Weights of a small mixture-of-experts language model, trained from scratch on English Wikipedia: 6 picks a token, a softmax router.
Below are experts of layer 3 (counted from 0) of a mixture-of-experts language model. Rows are named router (the router's row for the expert), up (a neuron's input weights, with its number) and show model dimensions 160-319. Each number is 500 + 25 x the weight over its row's rms, rounded and kept within 0 to 999. Numbers have three digits each.
After each expert's rows: a language model's description of what the expert responds to. This comes from a sample of Wikipedia text that the model never trained on.

# expert 2
router:487513561513545506531526548460525477476512533440537478508507486501506528479497515550503475547467498524502526486510482508467495494475514532473511491474478510505491498499495517508491525489488426487504500490459453500439508492448470440527506516524496479520525445493481472537525485504550485483528492502515540537539484480474538499521457527514458502496489499502538512495515501525537485533507476490481498494464548487490476510537454491453524491496427506467500501509489518525507490536521477
up0:497506491548503480507446488533535503472521511493484474512537463515531471436531470485512467496484519498467515491485500515488493458537515506514505518527495504513493522563536474527490530482550517544514448499507519464524484525547516489509529529515523479508524458433530482489476538482491476496463496519469507500488534540535506511532480484483515491517484544493488470522491544529490486530502485536516497507491495553522490490512472525541470523529496493463508464524552506546494519492514539
up1:487511498491496457537457535454471501515471450489490475508515482530485518485488484480499502532515467479487523489500530480497498498528488520489473538482495540503460521527494531462484484471521468507554527500448509516503464484475540469522515511500548539489524505481471568482476503543537471534487504528512524480545547537500513484486488549518507493521506472470558505472515529547491499463471493466529489521488522487518489503497564477490498479494459479507493538522514496534498483481536474
up2:448508526531497547486453527495503521511460516511488450472511532483530543515497463483469487481490558488486524486486454524477519551538489471506480477447516528478499528490453523444487507500508492495529465471531499516470523479528485476462547514510512579496474458455467501491507492493500517469489509526488515491507480543528479501539505451523512533484484499483496502479513481484522504475442483516504491543475523463468495527494513484508552438486507496513479488501514470462457514497468493
It responds to: Quotes, dashes, table fillers. Quotation marks and quote-punctuation clusters in titles and quotations, plus em-dash placeholders in chart tables, such as ", ." and —.

# expert 15
router:482514511536523507507506452473461501536513480544505522468509503501493501500493522504461456523505521522481500505512501493529534493509540486518490474489515500518491480528478465466502506509479463544479509499506483501521467521491482489511485513480499500485503497512491436519482502487509476504525447469526430496510494502500516498521458512481491509486472529474555450477506521547493532484516466463473539535511515499534549435540440440495477537555477504483504482472502534480508444448517544
up0:524519503539510463503495476517499500501510542494475523515523486485481476466544489498510492520521505488453523506515469479557471476526533493516484549486475484482522484554516501507476521478473537489485477467480541482519467523478530493545532506497562475513516482484514486506489530496486520502509517532484486502464574524502505547515459493524523490539495544501482478493473538495458485487506467531497508498488518516492522494500497519535475458524517505485497467501491560503522477470519518
up1:510494499509477521520474523479446503471460433515516525478489498535498517509501514475499547523505503503433506469512509509486510514474497524496519518485504522498457515532501518522503487501535486532520527505514497503492463493481547487541536514522535539479510526482463526480493487523503497553500550500490519484504508517504493525468474520495515540504508481484539510483501543538512510472454474440519531495494500501524496511466530442512485515483511463522495521535522491523487473472537456
up2:464508502483490536506475540514505490499472470479476489522483548492480532504482463477493493483468589484525522507497488559478525537476512478521504492446513515453524508477499488497478474499515522503528530455511482510472561528537488488520510524500476558476483499470503496534510476505502522473529538535501529495510479510527438517516542487511505547507474509502475521473528470490535526506487510524489487528482523475481476519471505475512515475541525532527503493525498497471476494513466469
It responds to: Surname endings, name separators. Surnames and surname endings after first names or initials, plus the pipes, periods and commas after names in tables and lists, such as Walker, -ler.

# expert 33
router:464511513471485500510487516488489492522480494493491509515466508519501482495551518527518516508542517468524511464478470512476498499505481476501494498519456457456518512465507486536514467501491488464547500477518481539500513484510497488470521513480495543474558447460493473545477475531490489509459478558510508475474504545545477526515504476498529475528505534489483514503468530479534468479516530542499486490457468502503459542555501459508559501499554479473497499484516485539498488501463504
up0:510509483531495478512446453524489523535518494480492512538510447492524473476533475515526504522506493504462520478494479502512492480521477530543516477492489501491489517525494438514484511490518489505480446502520548495511504544497523467507558513491499498529503483475497447489474491462522497490475509524485510488481530557509530532509474514482536508548477566499469495483497514517499534495525458539490477499483527548512540523470496501525509480502482459444455468501486514540490505449503509
up1:485481529439509458505465524475477534507485469549473506502489504555488506497473461476506526540516469482465521484517505477518511547527476504516518477474549536488511524505511523512493520525500462490505526499506510486527496500473505464507517511503524528469519539487504588510506485562501511509478501509494534467508529514509482486480495467491524497524509484503568489460521504553535544465477505432556502504515486509523509519492503457489490506524490462529483520539525484528483464485505476
up2:459512502509460507505451492529536496491475491483503488534493519508523500500492479455495474498521541460497539477485470536463498527502485494473471531469498491473538437484546497481487489539493524476500497507500490489484508509520484494498492508564522557486484490460482459542517477536515495501465497505501557503536523546519432479517526470506521514475450510489514484490507482440529506525466487520502541525475542470479519503481504529486519463509483519490520450528565477502519499506511501
It responds to: Lowercase word-stem pieces. Lowercase stem pieces right after a one-letter start, before endings like -ing or -ed, such as v-acc, emb-roid-ered, sp-lic-ing.

# expert 63
router:512511481482513487513452456489521504489507529499514506522498478495471452500523475482557525493509508508502479491507470511492520471518532505536462457483542530494515512470496500502496503478524516484507467490523510510487521507492444451533483506456510488486470494467507468515454488477512536509514460447571490490523511523517547507520454475454495516498493526466495465507501484482528474501481489525496522457486441492518524503491530475483516487443469496521508496486488497481498493504534500
up0:541500508502497474511488460510545574463516508487486515540499505518488511467530462524488463494501498504448542480493503491559491458492501537513532488495480505482517498540517491512491511499494538518461460507514547505519469501496539524526505523444508508486575459468509499513450525466523504522486480489492546492483535565516530535498490491469528463515495500508506479521496556469515489472520493529514495506533513543504528480506502537504483446537495492481518485500513494527518521453497523
up1:489499518475479503513499516472428520505485428508510471512464499544516492525489496498492471508521478520449522461472514526477541489514473525521476482506506542483509513537478533487536468493517502518503523495481493510500471470464529486517499515528563538462481499504502546506479462559498478525518519501527491483513530503487549494481465523477502512528507510433574515452498514586485494437468474464545548471482519488525516481467489461521454492476469518479523486504496484505485508493516488
up2:504517536512507563489452501501517507535483492462485496498466528502536492520506511508477483444524538464491546464500422529454505500526475526537477488485496509456527473479520531486480486482486502457475474507533492497468493506523494525505478513485515545443443503485476487541530524466471530462509491479481527499525466521503475510516518494478498497467513463480500498507505423476522532481491482538485490491526464506487488521490492466506533486499474502509562466507484493447495493523484508
It responds to: Table headers, list markers. Table header words, list dashes and spaces in tables and navigation lists, such as Notes, Description, Succeeded, and - before list items.

# expert 3
router:492472504479492501497528550505454463522474500478492501525509479498515492488461528545502507516486503472525487507526541498534547531467514469501497511506470525499476474461500516490491496538480532523500530512499479501479561464472480523503528463488492468500505495541510482495521467544474488509545446531528498526534517462467485475492530528537497524523510520486534513516478528505519486476458487482501490535505501453482445479499523503510537524494433504496516522522473456495477468530505479
up0:511494509560496480576475515507504523500513524500489514533551513498493482452522495515510467519482477490454512482495509539462487487540456494520502503464483481509517521514520483491501549491523503508474471491496543480505499547515521519514502521470564487528504466487500500485471534466520473521463497527502556487513508525517547485531479487455508481560472528491464491474519541511489484521525483504501487528518534550494537522488499537505498486507500412476487439506490513533525486466546513
up1:483487488466497508524520548475491502532443458474467472506535502536500500492444520504546528528527480498491518456515534493501501494491502512531477503496488529504479511515504540522521447486499476501533534491480482517494488465470538483508520473561535531488498493483512561502488466554504480508511528526503505464520516525504496470438491561508514511483514476477559496480489534512506484461470514483533538491489520484497496510490539471499519518516450519530497521544501487520509475508503430
up2:494506506475466510496487520459503497497481492528437526501474522517502537530500471495505499473533570491504521477528470553470484492498492479508467490462549495472484483480501491486489516519527520453535491512525489543522524512514474458457523500557505529493491502486486504480526474517487491507519478506520548495514490484549438512526495499503508507512483456482476495480499476427509484469451494520485516505466524499469518536451490527531514516473494522507519499521521494491489518525476528
It responds to: Clause-ending punctuation. Commas, periods, closing parentheses and quotation marks ending a clause or quote in prose, such as ), .", ",.

# expert 58
router:480499463471529513460538512509481429465499457532523478509527511478462487495505517479495492473525488530555483469525507504503521551483535527527545465488503518543509474475537496506515486494491442500514489509504458517473472574454538504540500494542535473501491495522536490505450503494484468438554489487481461466490472481494513471476543502540529491507498513497514510519495485488505490514483479509530495507550537485444509494507500521501489484469506514522490526519543473514468534526490507
up0:488506485526512510507492538532537517497532497504497493518490487468533502482563486488526449516531499509479553470476486467534484488495500541517537451512507541539495486550502460546499511483511499499464485517513502499505531516483505492514515505479517474517549477475515474503488540460522505458518514549496510492491504506552507557522476505533523503524475521523464453474499548500515504543513466533476473531509537536509545494495499550521500455525483448480500436503509496495507510481500554
up1:492488492471526443517542539491448529507512436495503478472507474531494485482470454489492510493521491514492526482519530488489473505512462519512512498486490498508433500523519538480504486490512483512535522493477501521466465501476542479513517515550581540488484509509479535510487469546467544491512509527525533470522516539475494491488495473526518508521527453484525482481470547563542493492473483451560500528488504525507483471500527480484494485492442469517476527502508485540497499506512484
up2:458495521493512514514494511503524546547506471492476473480499527467501501551519479475509498458529541489488492462488487543504449527507475445526493498512509501480519468464535487496492451503488487491496483522509500533480517488537499523523475515509498538486481514513486517561484518508501510495496488477492513500493486517511462506529492463504513504493471530494520525472514483458500484534504479503476508493522495522460504471473514477495481461484461484532519463497476464489546524509512500
It responds to: Comparative and quantifier words. Words of degree and comparison after copulas or "the", such as most, other, only, among, early, than, especially, often in "Unlike most".

# expert 48
router:479495484485444471507470499522512487474501517499519533529535525460487475471476475470543531524495468468508505502484527521524488482502507509524518496487483523524484465484499476480445498490519480511489515539514498502529499520475477495472504490511548485496520468539535467504458520472515494523416474527493477499486528526470531485510525500505496528539480465520501486495531490474469464492509498515457523509506509481549508549467548500537481493482510482501539501480493531517487518500470518
up0:518507497562503490505493492478543515485515515500483511481523489530515470462533469517523464519517493504458539441484514512480481474533502510536473488523508512514474477521542496506473516485516522516486476535475510487522491520499512560539507486467520488543587457505513498507487534458488490501468507485486525489505507514519522512519505500469510505548491544498500475503496519504508485528509460519475478492549483553476525487490501505500489492524510490471497451477524510516508515481531528
up1:478497497478491472512499512484463495480505462506493503498507490571505496501458503464504497526487508500483493464440545500470517532537455538536498516507546514490518527478483544488505494500504480507505519494510481509521482519488554490498523517503554504489529522510491566514507462545505544561483504541511489467519520549503491488482488497489495522505488513471573484485498591485544520455488492416559482493519522505513542529467534452539472515503502468535499515518497501528521518511527483
up2:461504516454509528488467545492555507489488504468468490538513539474474538512532496469481487492490549487510499492498478558484476551479521476488482452478524502453515478460533473490485547501502478438495495479509532521472518495496490481491513483528485550462493482452477513539516502492515531481534468503494531504520485530545445503492531467508522549461465480488491527477505466463535511533473510534512509520487492480499510512498478477475551495493521512521525497497539502480509466492467518
It responds to: Prepositions after verbs. Prepositions like to, on, at, from, in after verbs or at sentence start, such as "turned to", "listed on", "In 1995".

# expert 60
router:521496514496496479525502529489563493483509555506510505486566515509528487510502529539497486504476511484498535513511525558501491501478512510466508498525491470437473518473522525512508553483495469484523528510416502484461531521512507547504463519514516484538539483495472556475490507510515514517488510521513506503528463484476514463505474476505508511488490457478539511476531506554537495499540460488486531462544534525484488500550542541492542508520499440468464528534494504527529518520491487
up0:517471476532516502524479451528522493546493502477460499544507494507505499466563488525467480483504485536466497509478481510540482504503477529506501484484485496548532476507499467479465504497505470523442466510530516508497505501500521517543520504497501469522531499475480488538471513457514491552428459511474520491511482526437518534517525471488507476528440508525475506471492516505513469545514488521477489497489543571516542495494508522530483485515518466496482455482505508526494520476513508
up1:468508497463489485504520515486435532466457458514509481499502500518499502497504440502477517529517471496461508490488523461503501509546448518512510498545535500502471512527488501475491505509486496525530522485475509504479470500463535477496528506523551579464519504519490557501502487556511487553453537517512506470527503518477502486460479506506525547487477482486544482444499549510523515452481499441549527507488516461490498505456528472509513516520488498508492550510533488468504480506505463
up2:496496517490474516507470504479525533519481502473470449528478513491479574516526446493489466488533550497474508488520468554476488534510511578510531527488510480475529464498515467520472485492498472518503486493537511497523503476506476472524526523507499529470511488453486540527511511507491523479517473498498545502495499522518485561496533458504511529501497473491458488506506465461538480506477501534542518511500495499461514519467496467506521499493489548517517441517540545475522534515462503
It responds to: Table cell numbers. Closing parentheses, zeros, percent signs and units ending cells in statistical tables, such as "22 (72)", "%", "yards", "0".

# expert 54
router:521502505501531484519449501535549439534508521462444496537515479506511519435537514536484516527500486448492480490471524491485465473479504473501507483511508449480490487483511513519512485458529526538454474552518523495516510539492522483502522515558518485521504519506481507493501558470496519530510505513516543498514455502552486537496532500493501481508478471511478499470476424488470525523522512509499484494489502562484499512491521534535476488503503571477498432533501501512466466502529517
up0:562512506525499496523470518475538481488530522514442464526531494498516475442539480517518464538500512489479508468461491492516486473499503552532512488489480489542486500479523505503497504494543514541475450552513517440550533507489486530523486535456515508469511497492510504528493530473492507528477513529492509483510510539498503528513493502492506529523464518500481490525492492530472530536515499516495490522519517523487501520528532521503494535493497450464507446482476545528497501486502522
up1:494491497472479463524491524480466487519492436542535510509484471551488518479468464521524512493480453513496504480527483493489493510514520481531497526502524504487499492510472497494523481521509484512512521512502532504499455482482532471508569488562538515455506534508488516516489480538512503500518522485479494485538534495522496504467474486492523513526528505491564494468493526532507495477495470446514484464472517494485517497464558469498518496538510475536513532525528459511477465468532478
up2:508492519476516507483466499498499476499497511497470455481450517497515505518510482502466489463525572487484499484533473514492508474495499496532489478501496486458515454503489478511515496502523520483482483500491480524502509495520476478477537471523522538506465501444508514508512499525514506485506484543511546521520542537548446490507501515525523494467547514497531509497524451482507489507454483489527543539485496518507514481476454479540472450470509502503523455488529463500485537500503517
It responds to: Second word of place names. Second words of places or teams, such as New York, Colorado Springs, Wichita Falls, Los Angeles, River, Street, Island.

# expert 19
router:454508490475494481460502445484473501497504511519517556517504502491477483508445501496516511479516484512471460490493531529491523515554493550532499531529459543521521479472475489457475532497509482550477525516521502526506490515457503487487502469543511473476516465489504476482456485485492525495569530476499486470506465502478521516482478459492554508527517519488531494525521544502506487453464491449504510494498511480505477478442554508482472500487469472501491516505494468523517505534498507
up0:487496495524507494518501507523537516509539511470505498520517492472505482459507512511514469488511488504477553464483497511487469465491518508526519512487505530533505484545502528528518514502483522497492502521491566493474502513521509498551494506469499481493560456478496490508473539469483510480495518504489519474506510521514518526529479475490541458525490527522481481497481550509502482501517487540469449492498497515498519473477503546524468487543491468463493447496497500543509454474500542
up1:498495483503502445519487538481432517507476455513461483494492500512494508512479491449499499484519474505510529487504542503513521509555489528497499474498535524471504535503504500478536492495558451542494536483534492500523461472456555473478530480524555501471481492495506545478472489566499505531477492546528506481533521494467437454499471473499508559486484490461547496478507527549490496458468486446533515526497516504533509489476531473509482489490495451521502531507521488516492464487540464
up2:480510531498456475492479510512547506512517498480486452513512502491510537525504484479472467460555575466469496484499460553478482538491494479510505531501520495452558475493506500485522508472529532488512479510530501478477527479517485465497512512524498546504492496475500498502521481494478533503531505549495514497529471506543452512517532459497525537449481483500504508477504479485512474542466497491479515514492543468478476510470499502516517487468508504530488498517499501482499493529490524
It responds to: Action verbs and stems. Verbs of movement, help or activity after was, to or is, including stems split before suffixes (went, moved, worked, depart-ing, transfer-ring).

# expert 38
router:467488537488495458479492448487516509512462546478479475498497521501495515549518522429516445486508532534447520522530501516523499499533521478504529475509490450476521526540497519493514524508539487514505499498528491542493504483477522485512525539469519558540511494480475513470498515458470478485492549465533510517525486530480533542508519517466526498462479509473519515476459477487480512474464497551484532489504494509543526490478482534503542526508499530513523492531566527473528458477485498
up0:521492479551512488522508491473511542491534526477485519511510469496499481461518477502502462492505491476494524489493491505471468486518541529520510487475545478494496471545537525491511468473525515524521448483509512461474487529521522465539451521466518481497514480471511518528480511492525486505460524509497527474523501538497504543503467485468510504538473531526461521507474505546501524538542463531532491525498532517455529515463516516532482497531450466475456473486518514536510500492543521
up1:470508493487480477531505544475483503463472456515481501507505509527508512516502481468494498516485471497499539477521516492475494501516488504522502488527491521502506509525467494518483499498516487487484535509505506478492473475504516474477549491524506534465483498536504533498510513580496494524491519511526486483530516520509497461492491527486495479476467497503549505466481520529512469454442481440521553503477516507520523477457523506466521502456511450516529499498548520511506464496522493
up2:429477523450460497491441475506539503541530459526472469495495518482497536494510470470496494473488554474488509516503476538500519541492502493497481503435500492478525478482499488494523530523477491513523496515505518534444540493503490511524495512491538564504498493458469491517532488468498482496508499503531507505509497523507514513504518468512548525461499493482513513446499495467533542501464509555485527519512486483515489520505512468510523458537522531550536490519542494466493488504502500
It responds to: Name-internal fragments. Short letter fragments inside uncommon personal and place names, usually after a capital letter, such as Usyk, Biryuk, Hotchkiss.

# expert 57
router:493506523506508469468507460521446536464513507502515504489510506488514464479470503489492487503543518487446475543511537496472511518536528536436471466539516528466447487487476497496548485521489477510468511465486481473517542527488482474504503472515490506491515466511501526500508524512496497487493466461505529484514532527527480510507521544517540504528506533500494499528514505496497460495519478483475561523526502519484503485493527508460496499468510493534528555470514481477484477537474491
up0:493509509523514520494473480516516487508543488498463473542521468456532466463525434492524489516522486514469521506468516469518464493520507498497478469501522532502501473487529499505524495488501541529491441545534522467501500513487498518497496507477546489499495478474507500516480492476504485450435506472502503481496514468515504512494482515489510495530444530467484446485529504506479496532509476507497466498491555520468531499500518501511460508518508470491474490520504542520493503473527536
up1:484506502491529500535508505514438492509515444496496478488514495545470517514474493462485494496525486525458514498530508504479491502531512513532484527507476509475464528510464535464511477523459493547516515488495499477483462488468534475538526494498531515463550511504468599501512488550502507518487486512492512466553518497513506495492493505530493512512531492487560536486505530565541491479489501477535516509476527449504513488490527470503451499484479482513490509484511488514491495495510477
up2:480501554507452531495478495509486495518458482522467502519491539527499519496520467473457458494513560435485499498501488529484496532496499498487480546496494468497496465459507494500489491497508511473511496477540514484481518495525475495502509479531513579470483483476496486502526509483508523471501493484467543502485484542533451514509535412530512512461516484486473493485502492466537500514494501505500507506463490509474464521469505457517527461467494535515503490511481521477491505538476509
It responds to: Ordering and remainder words. Words after the like remaining, final, next, same, rest, latter, own, and participles such as restored or returned.

# expert 26
router:483516524532484436523426426504496484514529571521523535484513510508515527500508482517488450501503502486460475498497531486503508548478538483481483451486498440512485538532538461512526556487509481525470520496518484501528511469471513503488509474550513505539491540476473457519525540468515520552515526504494473512519442469492522530513502471463511519488540533481522513480493527511439474481516495460487498497488481520505548479480481475493457500507485559489466477531490491514516477452516510
up0:511519480496513510503473484485521506499485532460476562504514470517503518453560478507493518508547496485445482471493524500511491459528494505514497469475494532516538509502519483505521509492549516488478465504523529518525494538506541521509518496493526457517556484484504474490483512498460484518498544532526489481511537504528516512509470511500508495539499536472538490500512493513470512512536469520484495516505544534485504524506553503551484493535504469480488465539533496544546510491519517
up1:503477509493498483550514531471420552480472443453496467520509520507462516508498469466475512551522489505465557475519524465488517487502488510466504502491516562495478513544483511481516484499515505494484521503492544485490478483484537495530529511550544515443478521504466572492492473504488493524507547520511473469518515492515513479468481483508518494505524495449557502478503546538553519477470478431535503508499504499492522492497529494495493511495478486528522527547541511502508488500521463
up2:467496503502484526487471515533520531514511460510423481481492542460495488522499469481458488520530520440474514485524498536492477535532503495478504488444530466479517512484506480500492480513492482517492496494518466514483518517506467500481516497528480547491500456489492522523503507482464485484560492462510520479512541532520461500528551496502525523468488519481461496468471458470539499546432506507487514499504494492487493491485515465518502479502508508492496442503535488489504516511478506
It responds to: Name-table separators. Column bars following personal names in sports and election tables, plus surname fragments and line breaks in lists of people.

# expert 27
router:512466492512511518514531455467451514485518470483478504482502493471501509520529495526503525507487453525508493481558511465491509496517484456509494502504488541500538480502522504477510497505475497487487467493448504498551491499520493526474435540476536478523496488482491551454473445480468495530484515456475470503519501523524539505521483524536518449498484498466496477503509523487491558511498503491460486465486483555448495472519481497467477510500512469501555484488514503519535491511508521
up0:469498515516527502475465497463510557498542527490440529517529478547519483492538476528459497465496498504496529488510511486507468493499459510523539507503465536498490493535566480505475483452526546494471439517518555505521466495509543533527488511482568490494513465492497438480462543469499438532497499505490535504507528531514508499505487511513511511526473507507502438508471498519441481517515472481484511481518543509465530513463524500536470503510498493486481485525503527493502526481519528
up1:462460495482519486533499506461447508507476451514457455527529513512501529483510480490513539530516472508489517465519506491474481525547499545508506520482473521463491480522533500470508472542545457478487468466488497479488473463468537475503537523529499522488514534464495549494502496523498512525477515519515532470514528548556467483500486518514514498539513504482533485483500552549515512455509486489495524479505514518518521480480545476466467533499470486500501513521513464546511473472524479
up2:491477484499455515485473480493497499526485529511470478498487470512522544532530483488458504457530558493497499459502466558482507474483444474511485511464490489474532468472508484491487504450521477461535462511508497506490522498508474500513524486537515539465467491454478518566494463513468535461499535531488537499513496522546472510516527480508535483495491480501478518522499485470528542511468497565514515506480460521472506524488468485517549466491497491510515492514538495482484514511480513
It responds to: Chart table cells. Spaces, dashes and year digits inside discography and chart tables, plus some pronouns and media terms, such as —;, 19-78, Nintendo.

# expert 47
router:449522516498477473482515480474465510480502502518507493484472500526454549518516509520466502485490514514489462496492510479508546500481515516516498547488519474490448498496478468520504488522495497486514507480460497581512515491507528494484493490542497470488445525469486463482511443495551504519488495523471512508472497510519502487486487514478460504478512490514539483496482494500508480495498486468467508525463461521515479529502452525497465454476473504493471531486523471510440541560510486
up0:535520458555511465516438487514490505477543506506489523559524478507531506476541526520499477530536485501479500480505482560476476452515546538545515522490504516504470512525507513521507466489549526503480457519518563479531497517532512498517514488494546477525542475465503469523439550479522487527486511540492528501471526513504544517517470510437500498541508533519482451518500535513512480517530485514481512478489513527540501535489483526512454471498499489461518478487530493518525522468475551
up1:478498497481482454526512520457450498507468476508489475506503468533542480496489481513484522546463478498512509484525483510493529502518509517514516517526509499491445507562473551473518492501501519513517503529474497451499495504472527478497541533497536537480471539494487550474499486543477534469484508537561499510527504492506501476481494515539508456502524509491515452444499502549508485413487471453521522504473522506516533519489525513505469497497511490510486538522520535462479494472508480
up2:494511521481492496502482514503522517528483457482485485532486512506466540506489493503520458435540604448517499507514430548461470538482484444528493457453519456468507474515507495508471488519535489471481440459522474495499494493522486496498507460510527524505546499495497479538518486486529540445493501502474533502488486520549454521449530482478513546449518474509476512464500505462531489495493524513494498526479498505514491521435500476507507495512517499487473485536512481502493486511491493
It responds to: Event and date nouns. Nouns for seasons, months, tournaments, elections and events, often after as/on in sports and news text, e.g. July 12, playoff MVP, tournament.

# expert 21
router:495513511504445527481521493506516466528471495491492533492469498529505490456508501491517474538478497484556519477509486466513474504488488491509531497523451512502507512505509499499493511546475512477468526499499525520502438480523476529478538501543463554477518514526497501532511510479456447508444498546495476522496509479499467526514535487547496475517531524504520502469527532481501500525515505528502490518528543483484472474524506488492462478472513533470477472525568507494495510481474471
up0:494479492517500475501506482519534540504518500496503520531543470524499462501528530506507473555526477490476524477508457499543480432479513514534541504489478514470471478499484506540503508518523517518469456514485549493525459514491525526558522534473551485533521496498512483503478531462487508518456534509512491504503499509505529519501482469481516484511489542527474493459468559473496488518505462544465503533531497528443514497516488516531473467509531469467455472462526493531509541498513494
up1:492469506510546481522517513465462553482487438486495508532517525520499521500470456482524509479523509506501535461518515476492561496522483501516524457506488537453487478558447553493506473504485481495510535519443501499483464504493516461481545483520540540484538540486507551501478482523521479515479536513528476521529489511505508488464488488550491508473487501472567480490517508517521500468537500484517510505480518511504496512482520494483487492454464522506502513493534528471514478497516483
up2:468508501484481525490453509494514507503481523496520485520490508505518504529473491499487468482514522464501475477496494548456498572502523447541498484469493508500530483489527529491478531484525494466497500504519545502482527513497505501500508495514496535474490490495491500513548516510491550529546483520496553450499521532538448503512507492505494547445486471518546523460534483501518520503455488519506505527504516463478495512501484447458496447494477458508485460476508468508490521505475508
It responds to: Learned-word middle pieces. Middle pieces of Greek- or Latin-style words, taxon names and historic names, such as therap-y, abelisaur-id, Archid-am-us.

# expert 9
router:498526464510443503561486469466515526528533513474497509529448527509501508489535502483472499508536460527520523477476514499485484496498510553529514515522446483521499504483490511516509532481482471502488507481530536528497478475515517517487509496471491536486495490479485473525478506470469447497493465503497434480477508485507560494524503474508512454502478532512519475495483522469499482507475524504512497464527474470477461495536508511545487476507507540496470458535497486529516537497512500
up0:501485488537487478546475485517507501505520481450470537526554507472503483466548467502503485483548476493491551463521499452485480506466466524522497515480502529518489504530499487486490496484524501498489468502505538491478470514518530491551490500461517499521508482487508501507465539476527510510433496515481522465479512562536522511511496487461510483541484510522471477497479544483493483542522480548477481513522495516454508514505514536514510482525505466488471458505524529523544496483517528
up1:480491534450470453537505524450467519463473463505458487533472520518494496505448488474481493540532482512469528478533489540478501493522500505482501485495495507490478502528498505518513502524525463536506512487501515495484477477478518509497563490548521530459512486454475590493484472529506501505519531527506493440531505546495490463497487506521520510506475512476556504482498548529545491447513497438555543494480496477486497516503516486518506507518503491534509508531517524514512467493511495
up2:506511511488482502476455518519503498493488489487469462536473509513527521525504466473502445468506538466499498463479457537458531498501478516534485482477508509501505442496530499523511493474510509484502511515515501498494554484514484484515544514544475532463507476481451499494488505470479509490482488528476525449522500542555468504523501470519494513476478520477500540478518448479500501525453475511479498524510491476486517504518492497514513450496521487533513465523524514494515506493477501
It responds to: Mid-word consonant pieces. Short consonant-cluster pieces inside rare names and long words, often after a capital start, such as Fab-ric, philos-oph, Cele-br.

# expert 37
router:510525521517537493498460464504492490524522535490524489539529525481515456470475467502504476517512471510477498477489506501486483472488489489469516494525498501492516553521492473472462534520523476459451491561531512541523476531485523480479538470512501482526491484513510481486481542429548468519464513540478540462466457531498514536505491536492499502514540565506486495517505508494475462507488508532468497461506529514512563493518517520520451463498517477500541509484473480516475463489511529
up0:533507500511514534521476478498463501489539495486481510512522503501498474464521490507517499501505511502466517481466476477489501471542510489518496499504510525534478529525513501512481537495510534514471451497526554505506489508493520532556502493472496499507522454508504524520483509461514461502484530528484491467489469493488518545476511548499528535513489556502472491502497560550477499505512485547504493504541507519479543488507507522509476514514506467477504484486463524517522480437491514
up1:503483501478533513543513518443446497462470477537523473531481492545496535526480527467486541505483509531497512483505523517496502530525485521533478526492507511512507477505478519519521501532565437496487507481448502498463444502448538519538488527509530532462514512471491574528489476534501511516508539489498525516519527520546478498490511496493499546507543506495548490479529540515540501457484488456533528490499504475516515495521520517503477509498500502516525523484509486518497476512522473
up2:491487517486478542507480525514472533502506476518462470529516534507502493524515467489510504500496585455486505482493443517460469523529470502472472513472475498471529494478492493504523501487517483485502506506517487519480489534497468485489549536532492547509502484471469503527492489494516498435473483514473517494481477568524482506517522482538506501493466524481461527486506461456526501533465496533480481511512501493475482509487513478513556472475521472539508475502511489485496525490474498
It responds to: Of and past participles. The preposition of after titles or nouns (Debut of, War of), and past-tense verbs of appointment or movement (appointed, moved, joined).

# expert 32
router:527519510468467461513503494480511497494545468549496509539476520523494524506467496503518481554470522505477465476467497524465481488554467530527520496499497510490479506494465499507479527544466441525485536516544499506541525482469467511484469531538478524445496499481517465515479480535523508512507480526546477500490481510465499476547508516499495503519466495549523469468488466531539498467515517443510497524494514459503463529505497470541461462484496520482488497468557480521478506483527483
up0:500497478510533488542465463517535504489521521490505499514542485507520487468545476494493470496496515493466521473465487479485473452492508502510532490523513506500499484568495488530504526466520499536455444525525549523495494511492562499508540503479511523520526501482518467505479512491498467504495503534495513515507526538500504478536487494489492463517449577497493492490494534473498507501528453532463500540505559559489513464523468466539469467511486477500465490505501495520527516483543541
up1:491480472454477493547481498455445504494472448500439482488501501494495520448485499427523529515516476505513543508488568482519501517516493500505483526510515529516480526534478522502501467516506491492585537493507502469492481501486538508502527505532549511457520526511481562491496501534491486492472517490519502460525524521492501487463495526526513519509486502487535501530510561536496505450477495456559530494529482499494493512468546465506505556509501478531492516500488496492498436503532440
up2:461518520490454505518478466494528523492478482483475482501468526529494514522505479468504484500514570494462531462523479577439532507538465514524503517466518459482541470467516481500514529507506451522510500492524480498503472463523450513488465558520478546490472522476483515561518502496528524452488476496482532522536506549529496494547508506516497532465473503487496515485491472461536483536481508517496533514479492473484482481474496460476522459500473498489525453520516506493518521483490513
It responds to: Since, distances, places. The word since after used or owned, plus distance units and place prepositions in route and location text, such as km, ft, along, from.

# expert 62
router:462495470459459533523512446504505521482477506518465498480486459494485510490513449490428485459510485522497500491478471492471489470503507464494429484492491529522530505485551507492503513505432507473491491502527491508534475462529525513551477467509569532479473473504461510505502523466497482502517521483488522531498521509517458488514495467530491454495492513504470501525481488494497498514463494531497485491514497506526515486489516497477494479494485491482540494512506503480477494502467510
up0:520464499532465510537484492496566495469489472472466520529497458501523484495525463518488444504532479503481517465526471464535472460534491477495522488461489511565497488531509521498503483480509539487469447519526512526538489546486528517538533498484498480506512496479477497517480548447473446489463528542487526507486508551532493493494503507482508478497478512514479478521497549483508495500541484507510501506487526534475531540515478536506506501524535450516515452497498510518495514461498534
up1:459512466513497445525495508462467503494456462497520483480520503512489497492490495470535499502507455500485525500490540487497543481507503503528481482523522477489471494531497518493507464473534503525507521516474513500489458458503559494532528522556549500500523515469460535476502500571516475519494503503492524488502523480515498532476507483492498503520500519481515491493508583571523496457501492454529490518461540512505512491519504508539472496502492522500483516497542520520513486484538492
up2:469495499543496528501437461478514493507486500513480491508498514496492549522510474490477448491525568481497496487485491539486510529534479520521482518485533494503518488471479493441479486498501490493504501494540535520494522482503499489486565516522514553500472482478493512516500497499520521458504500491508520500509518532548461497514536461500520542445500482482494484455512493465526504522480498520519474533494517442472519485472498485503544468492488533511497479514517442483514501515515494
It responds to: Multi-digit number pieces. Two-digit pieces of longer numbers in years, coordinates, ISBNs, model numbers and table figures, such as 19 in 1937, 11 in 115.